Weights of a small mixture-of-experts language model, trained from scratch on English Wikipedia: a softmax router, a variant of Muon for the experts.
Below are experts of layer 2 (counted from 0) of a mixture-of-experts language model. Rows are named router (the router's row for the expert), up (a neuron's input weights, with its number) and show model dimensions 576-639. Each number is 200 + 40 x the weight over its row's rms, rounded and kept within 0 to 999.
Before each expert's rows: a language model's description of what the expert responds to. This comes from a sample of Wikipedia text that the model never trained on.

# expert 11
Description: Word-internal y inside names and rare words (Cuypers, calligraphy, papyri), plus the words after, even, despite, Best and Award in award listings.
router,247,253,243,227,177,168,214,241,177,133,216,196,210,238,213,135,194,251,197,298,135,248,247,239,293,189,240,184,192,165,203,179,246,258,235,212,214,248,237,249,256,200,197,263,196,271,194,237,281,190,163,182,186,244,138,176,140,140,239,152,187,151,209,178
up0,253,210,195,120,181,167,199,233,151,234,215,212,179,197,202,206,186,99,229,161,214,177,157,168,232,208,237,142,157,268,212,258,185,270,197,118,199,247,267,173,199,210,257,255,126,190,190,257,260,145,140,226,152,186,220,224,221,211,107,214,293,201,145,214
up1,193,134,201,176,223,161,265,204,207,225,171,187,262,264,269,217,178,151,204,187,263,238,153,208,220,203,229,245,227,303,168,138,246,253,190,242,220,214,197,226,176,159,210,237,162,306,171,170,275,197,158,200,178,284,170,225,261,215,208,166,212,207,161,163
up2,94,226,188,187,173,166,186,234,192,219,151,308,143,222,218,211,274,215,173,233,147,146,170,145,180,201,267,215,215,227,177,187,191,153,244,189,234,162,152,219,207,146,235,196,277,141,302,227,181,212,168,153,191,202,183,200,145,133,180,201,197,158,223,247
up3,206,173,212,159,295,162,230,174,188,240,200,162,277,161,215,237,173,184,237,226,242,257,231,154,174,199,261,240,209,185,209,116,202,204,135,188,259,216,113,201,207,303,164,139,237,174,129,233,265,147,123,197,206,155,201,189,202,201,179,172,168,198,225,229
up4,167,180,176,200,192,214,224,140,198,183,165,223,163,175,163,204,246,294,163,213,259,242,168,335,272,148,229,148,199,210,218,140,166,202,202,269,199,217,150,224,180,98,231,152,194,208,152,189,187,227,171,201,193,174,207,219,191,180,198,214,192,224,200,194
up5,216,217,183,207,178,183,165,228,209,200,156,175,161,146,229,202,195,168,215,181,229,241,165,182,170,193,237,158,181,192,224,154,213,225,229,133,166,223,167,215,223,193,109,198,235,184,235,186,185,193,214,204,246,215,133,248,217,156,217,173,210,223,176,172
up6,156,165,177,251,202,185,156,196,222,194,204,207,237,180,213,252,200,245,175,191,144,143,186,187,132,192,183,229,209,272,199,239,202,218,230,256,268,201,212,194,238,244,257,113,191,186,100,196,205,180,207,149,179,208,196,165,212,195,168,170,238,177,224,238
up7,215,180,231,233,163,148,210,193,174,235,261,175,264,164,119,220,150,259,258,267,219,127,201,182,185,179,256,214,214,219,199,252,199,215,176,239,219,196,184,193,192,189,300,205,208,104,215,195,192,163,205,232,258,154,127,171,167,186,156,249,214,289,228,189
up8,254,211,177,183,238,216,236,157,167,200,260,165,247,168,221,237,108,187,214,147,161,120,219,137,164,170,133,139,253,266,244,195,203,187,158,162,230,146,218,186,140,197,160,183,240,232,278,204,256,264,171,188,258,166,215,213,233,207,233,220,196,181,211,173
up9,233,191,195,236,189,170,267,197,176,127,211,169,234,223,233,203,115,240,166,200,139,239,181,187,179,133,178,182,243,254,176,179,171,232,200,198,201,187,214,209,245,205,144,219,207,237,143,235,198,105,153,171,145,211,272,217,183,232,255,229,202,155,107,231
up10,140,193,225,181,254,230,176,188,214,144,81,234,164,231,239,132,187,131,170,217,221,248,203,189,171,199,215,302,212,314,235,224,193,179,170,145,215,191,161,218,147,255,114,201,245,155,237,211,214,218,137,144,177,250,166,226,216,159,175,173,181,226,172,201
up11,231,209,193,155,261,195,171,155,275,241,64,230,152,199,233,248,162,138,213,223,179,186,125,117,162,157,177,211,150,195,135,227,184,138,231,190,222,153,196,200,196,216,249,244,179,189,219,207,223,235,168,254,205,250,201,227,170,230,199,227,243,183,222,236
up12,151,135,185,202,194,184,269,225,200,182,184,142,179,259,183,233,177,160,234,208,251,117,191,206,236,199,140,274,212,201,190,237,235,184,219,225,275,161,189,235,156,240,275,225,166,190,152,206,189,140,169,151,152,222,222,245,232,221,136,152,182,158,184,127
up13,236,196,158,195,233,210,151,174,216,199,207,268,129,203,266,181,126,168,242,165,249,223,281,221,213,183,210,236,180,238,177,215,230,265,141,201,183,163,188,186,225,87,217,212,158,190,150,225,193,186,188,215,213,228,213,199,177,179,250,218,157,158,210,214
up14,189,260,200,232,215,240,193,186,115,202,291,223,125,168,187,257,175,204,165,155,158,251,188,179,248,146,217,243,254,169,200,231,176,189,234,154,200,166,151,193,211,124,219,111,231,142,248,188,228,289,175,253,191,149,199,269,197,179,174,184,149,174,240,181
up15,196,193,164,199,201,170,270,208,192,215,159,278,160,184,229,187,172,186,203,166,161,232,207,237,156,212,229,275,180,175,222,137,161,195,136,161,213,240,210,162,262,217,264,216,245,207,151,116,177,176,162,195,147,196,238,155,226,204,217,215,162,212,181,229
up16,187,192,181,171,171,186,206,202,213,198,243,245,252,203,214,176,274,250,234,187,189,217,212,216,248,213,204,207,216,189,232,214,202,160,247,211,177,209,261,182,234,205,223,138,122,253,205,211,229,220,268,188,216,250,140,237,230,176,162,184,172,259,228,187
up17,243,168,243,159,291,244,107,141,203,269,152,184,252,229,129,237,215,274,210,255,240,190,184,146,231,213,256,217,231,111,221,129,238,133,211,168,167,242,205,232,167,291,266,168,154,215,188,204,241,140,201,217,195,203,217,230,206,251,159,234,142,210,269,185
up18,158,211,199,170,187,162,210,212,235,179,197,253,164,171,148,168,213,229,231,156,189,193,251,294,190,191,205,212,231,230,200,194,190,211,281,246,201,165,198,161,166,212,147,180,189,240,134,197,262,178,258,185,173,178,154,281,230,222,258,188,174,153,236,206
up19,203,216,189,239,232,213,234,137,198,215,202,180,209,201,216,217,219,186,256,171,150,274,224,175,260,189,221,206,153,188,266,143,257,228,211,187,194,168,175,141,240,278,218,195,141,200,211,213,221,125,221,236,262,245,140,241,194,180,165,155,162,182,206,261
up20,160,184,197,232,220,187,156,161,232,146,192,235,235,179,196,161,188,155,177,203,252,232,190,226,186,179,184,193,196,152,168,143,97,285,173,291,192,166,213,86,221,129,179,231,190,172,156,212,205,120,159,195,235,258,179,241,227,249,244,159,188,265,187,241
up21,170,251,233,284,245,190,125,209,166,187,154,155,164,224,222,106,216,202,220,194,268,144,255,201,194,200,183,207,231,180,180,190,189,146,207,176,173,216,180,250,208,75,228,197,245,173,229,203,192,156,213,173,259,215,225,178,234,206,240,197,239,257,169,122
up22,203,125,153,162,223,242,236,141,161,225,245,189,204,157,179,187,184,217,188,225,134,142,160,174,205,224,157,135,201,204,233,156,166,256,187,231,148,172,159,202,194,231,175,259,218,218,231,234,199,191,171,236,153,206,158,153,245,226,256,197,211,144,289,161
up23,177,132,180,197,162,278,210,252,194,262,286,224,167,225,194,302,282,184,165,273,178,233,253,197,163,245,198,117,223,140,143,187,140,173,198,226,278,167,152,189,210,203,195,121,178,230,145,226,263,167,250,224,109,221,203,166,190,254,182,207,239,155,208,172
up24,225,185,228,233,281,180,137,151,171,290,149,212,278,204,155,216,200,127,228,233,208,215,137,172,186,225,182,185,233,224,174,170,180,229,196,151,297,187,156,199,166,201,165,224,250,174,208,184,212,155,346,201,242,164,278,211,175,221,209,215,216,134,250,218
up25,246,212,170,111,155,206,192,213,193,207,163,196,158,192,120,226,180,230,234,185,143,154,178,180,168,246,193,194,156,220,207,170,193,219,216,215,262,206,123,124,231,199,229,243,167,191,229,229,219,238,181,206,213,207,165,215,180,211,209,121,214,206,219,237
up26,125,166,128,226,149,234,230,236,226,203,252,223,208,204,207,192,178,195,243,225,123,181,219,253,233,282,172,81,171,244,211,225,242,181,174,150,279,203,136,164,180,158,240,172,171,134,238,215,134,194,182,224,210,181,229,192,175,200,248,181,205,175,223,243
up27,173,241,216,225,262,196,159,158,239,219,229,211,191,228,139,165,283,246,167,176,188,199,229,125,218,227,220,226,156,106,199,181,229,233,228,170,244,199,179,230,166,240,73,243,216,183,207,176,181,258,234,226,184,208,163,213,146,207,214,198,257,156,332,192
up28,197,198,219,180,210,259,191,236,201,209,138,162,236,132,246,170,215,221,229,203,165,256,169,256,173,199,165,252,200,212,171,183,209,227,129,222,234,174,154,205,111,184,253,219,231,195,183,297,206,179,265,231,181,159,195,194,156,202,192,169,223,192,216,231
up29,179,210,174,189,237,176,140,157,169,216,217,163,196,166,191,208,200,208,155,184,278,228,212,222,188,219,188,180,173,175,257,195,210,253,268,248,264,183,222,172,293,216,208,196,143,184,159,238,186,171,195,177,188,196,200,156,232,206,280,179,147,296,272,179
up30,159,160,194,168,186,153,207,188,195,191,254,184,134,190,207,203,234,295,215,219,223,160,180,267,185,220,238,251,172,266,185,145,214,149,221,202,162,154,193,126,254,166,286,123,153,235,196,153,269,150,196,185,178,233,170,159,179,200,249,208,250,183,195,192
up31,187,191,235,271,228,214,258,189,244,211,204,214,186,209,149,224,263,201,168,186,189,135,233,190,247,163,200,236,202,176,134,212,211,109,157,269,177,198,170,239,171,238,176,228,185,204,190,209,250,167,177,173,225,196,162,207,234,163,261,112,171,235,218,168
up32,218,199,190,236,213,188,225,133,256,159,230,247,314,220,133,235,158,175,145,284,125,252,211,201,286,210,158,209,187,245,238,215,168,259,196,216,153,158,140,214,291,249,189,147,232,211,187,188,143,212,155,192,214,175,242,215,229,206,200,212,183,215,200,222
up33,177,174,258,146,149,264,190,211,153,154,217,171,147,227,183,190,147,247,195,181,214,266,147,243,118,220,255,232,148,246,195,222,143,207,233,145,213,200,151,196,208,199,234,198,324,250,254,251,195,206,272,156,206,179,189,143,184,179,212,222,192,198,257,185
up34,224,244,257,211,232,201,178,184,293,212,184,159,206,222,147,260,199,290,114,237,164,213,172,176,269,228,211,234,245,151,233,225,229,177,181,81,237,209,226,185,187,200,194,234,190,236,207,167,188,166,187,235,188,210,208,311,198,195,229,204,188,164,253,210
up35,181,205,189,151,150,187,121,204,204,108,233,181,231,188,133,215,282,193,175,248,182,156,155,232,182,216,197,186,178,202,190,205,242,171,232,213,209,205,234,140,221,262,136,250,156,218,176,176,183,218,195,197,205,190,85,174,149,257,215,183,216,212,225,231
up36,225,214,184,209,177,288,257,188,170,145,158,207,56,187,250,158,182,193,210,215,161,130,226,154,218,153,206,209,267,284,125,229,189,187,219,163,269,221,124,196,203,259,262,168,193,176,201,242,216,170,206,226,212,201,221,237,265,222,208,147,201,239,144,166
up37,235,202,217,188,235,209,88,187,188,144,221,212,223,243,193,148,204,191,162,162,235,281,194,232,225,136,153,187,187,305,158,145,208,199,242,186,177,182,228,266,162,269,245,167,168,224,188,244,195,185,208,232,240,138,254,192,202,170,204,272,163,208,259,157
up38,281,258,230,229,128,222,160,213,122,186,252,202,203,236,208,214,164,289,224,236,228,186,237,187,186,167,224,236,201,254,185,275,266,214,250,269,156,172,268,228,208,135,117,137,140,174,238,225,225,182,201,223,182,248,262,202,263,137,149,153,169,241,130,215
up39,240,152,164,223,189,190,155,229,162,204,227,245,170,197,242,175,277,214,253,216,207,204,173,188,175,154,184,205,245,260,235,216,276,192,173,185,181,171,193,256,194,249,270,200,171,205,125,243,198,238,275,203,232,238,215,269,221,203,218,207,166,119,154,157
up40,176,173,248,208,192,215,217,247,185,207,248,185,182,163,247,134,192,174,198,313,161,262,198,191,163,248,195,213,272,171,225,210,172,261,130,132,217,215,181,173,228,287,245,134,202,207,234,184,136,152,199,180,164,243,157,156,226,189,257,202,258,269,296,135
up41,234,177,168,222,190,203,194,188,204,227,214,177,241,242,195,209,226,194,195,193,181,227,209,258,197,178,199,161,217,229,276,230,286,161,194,134,284,191,161,209,167,196,99,188,206,197,311,154,140,200,191,159,211,212,251,205,123,174,204,180,172,156,204,238
up42,234,135,236,196,223,154,106,234,178,242,203,142,161,216,183,186,82,229,236,247,198,252,225,166,170,257,201,179,253,263,139,167,127,160,185,215,195,245,146,192,209,200,210,183,218,233,223,175,165,87,222,254,203,268,203,223,199,222,143,175,203,188,119,186
up43,226,164,196,225,251,197,219,204,257,250,170,218,268,199,208,312,164,220,184,234,238,220,211,195,175,195,167,244,175,202,241,216,154,256,151,266,133,185,251,144,180,126,146,198,206,215,170,238,140,210,230,162,184,242,267,250,211,228,283,250,177,194,168,216
up44,285,243,211,231,195,169,175,238,164,179,162,189,158,207,248,213,178,128,188,126,214,201,189,212,223,210,153,194,193,171,232,176,248,148,193,120,132,180,214,213,113,185,170,206,157,232,209,278,223,283,246,236,156,215,252,238,187,210,162,259,208,190,205,239
up45,246,198,171,213,162,148,197,163,200,225,162,263,241,254,172,219,282,164,227,269,237,204,206,148,208,227,232,152,201,226,185,188,144,138,203,231,245,254,229,216,217,187,190,251,232,249,235,221,187,174,194,252,136,234,245,156,307,243,264,172,177,218,235,161
up46,204,171,196,142,211,173,166,189,186,199,180,188,243,150,238,214,191,215,189,232,238,174,241,117,211,171,186,164,210,220,302,172,189,178,252,234,253,147,178,214,255,173,187,167,176,189,222,171,191,242,261,191,207,204,191,212,199,235,174,219,161,253,152,151
up47,175,154,212,220,182,224,172,244,128,209,213,254,182,156,231,269,306,171,205,143,132,190,179,235,193,242,196,213,237,130,164,142,217,148,192,204,253,194,163,189,172,177,169,154,193,182,143,151,158,228,166,211,209,153,208,140,175,199,179,151,199,130,248,271
up48,281,201,198,160,248,156,261,154,187,163,213,172,201,168,112,181,186,260,210,192,257,194,232,117,171,196,232,190,237,198,313,158,245,212,195,205,175,184,219,225,211,244,122,153,190,217,157,209,248,224,145,197,237,147,156,202,196,202,248,194,229,230,172,194
up49,163,201,211,234,157,178,258,204,133,271,191,202,198,189,194,198,99,156,196,139,230,192,165,242,194,221,226,213,203,239,192,289,201,218,197,218,167,165,219,212,161,213,169,231,154,104,150,185,222,237,223,226,205,256,231,198,174,167,128,232,154,303,243,222
up50,196,205,165,251,212,252,278,273,183,208,160,254,110,169,278,187,184,247,191,228,290,178,250,221,199,188,157,166,255,229,214,181,245,162,189,227,203,184,191,147,240,276,228,199,192,209,156,199,181,257,181,219,156,133,235,159,179,188,101,249,199,263,244,187
up51,198,245,234,235,161,192,194,230,189,190,242,170,139,233,182,112,134,232,240,138,173,163,201,198,252,241,236,185,171,166,206,239,227,270,158,172,161,248,179,134,211,175,209,205,211,262,232,193,139,209,251,208,263,215,183,190,167,211,227,153,244,220,185,201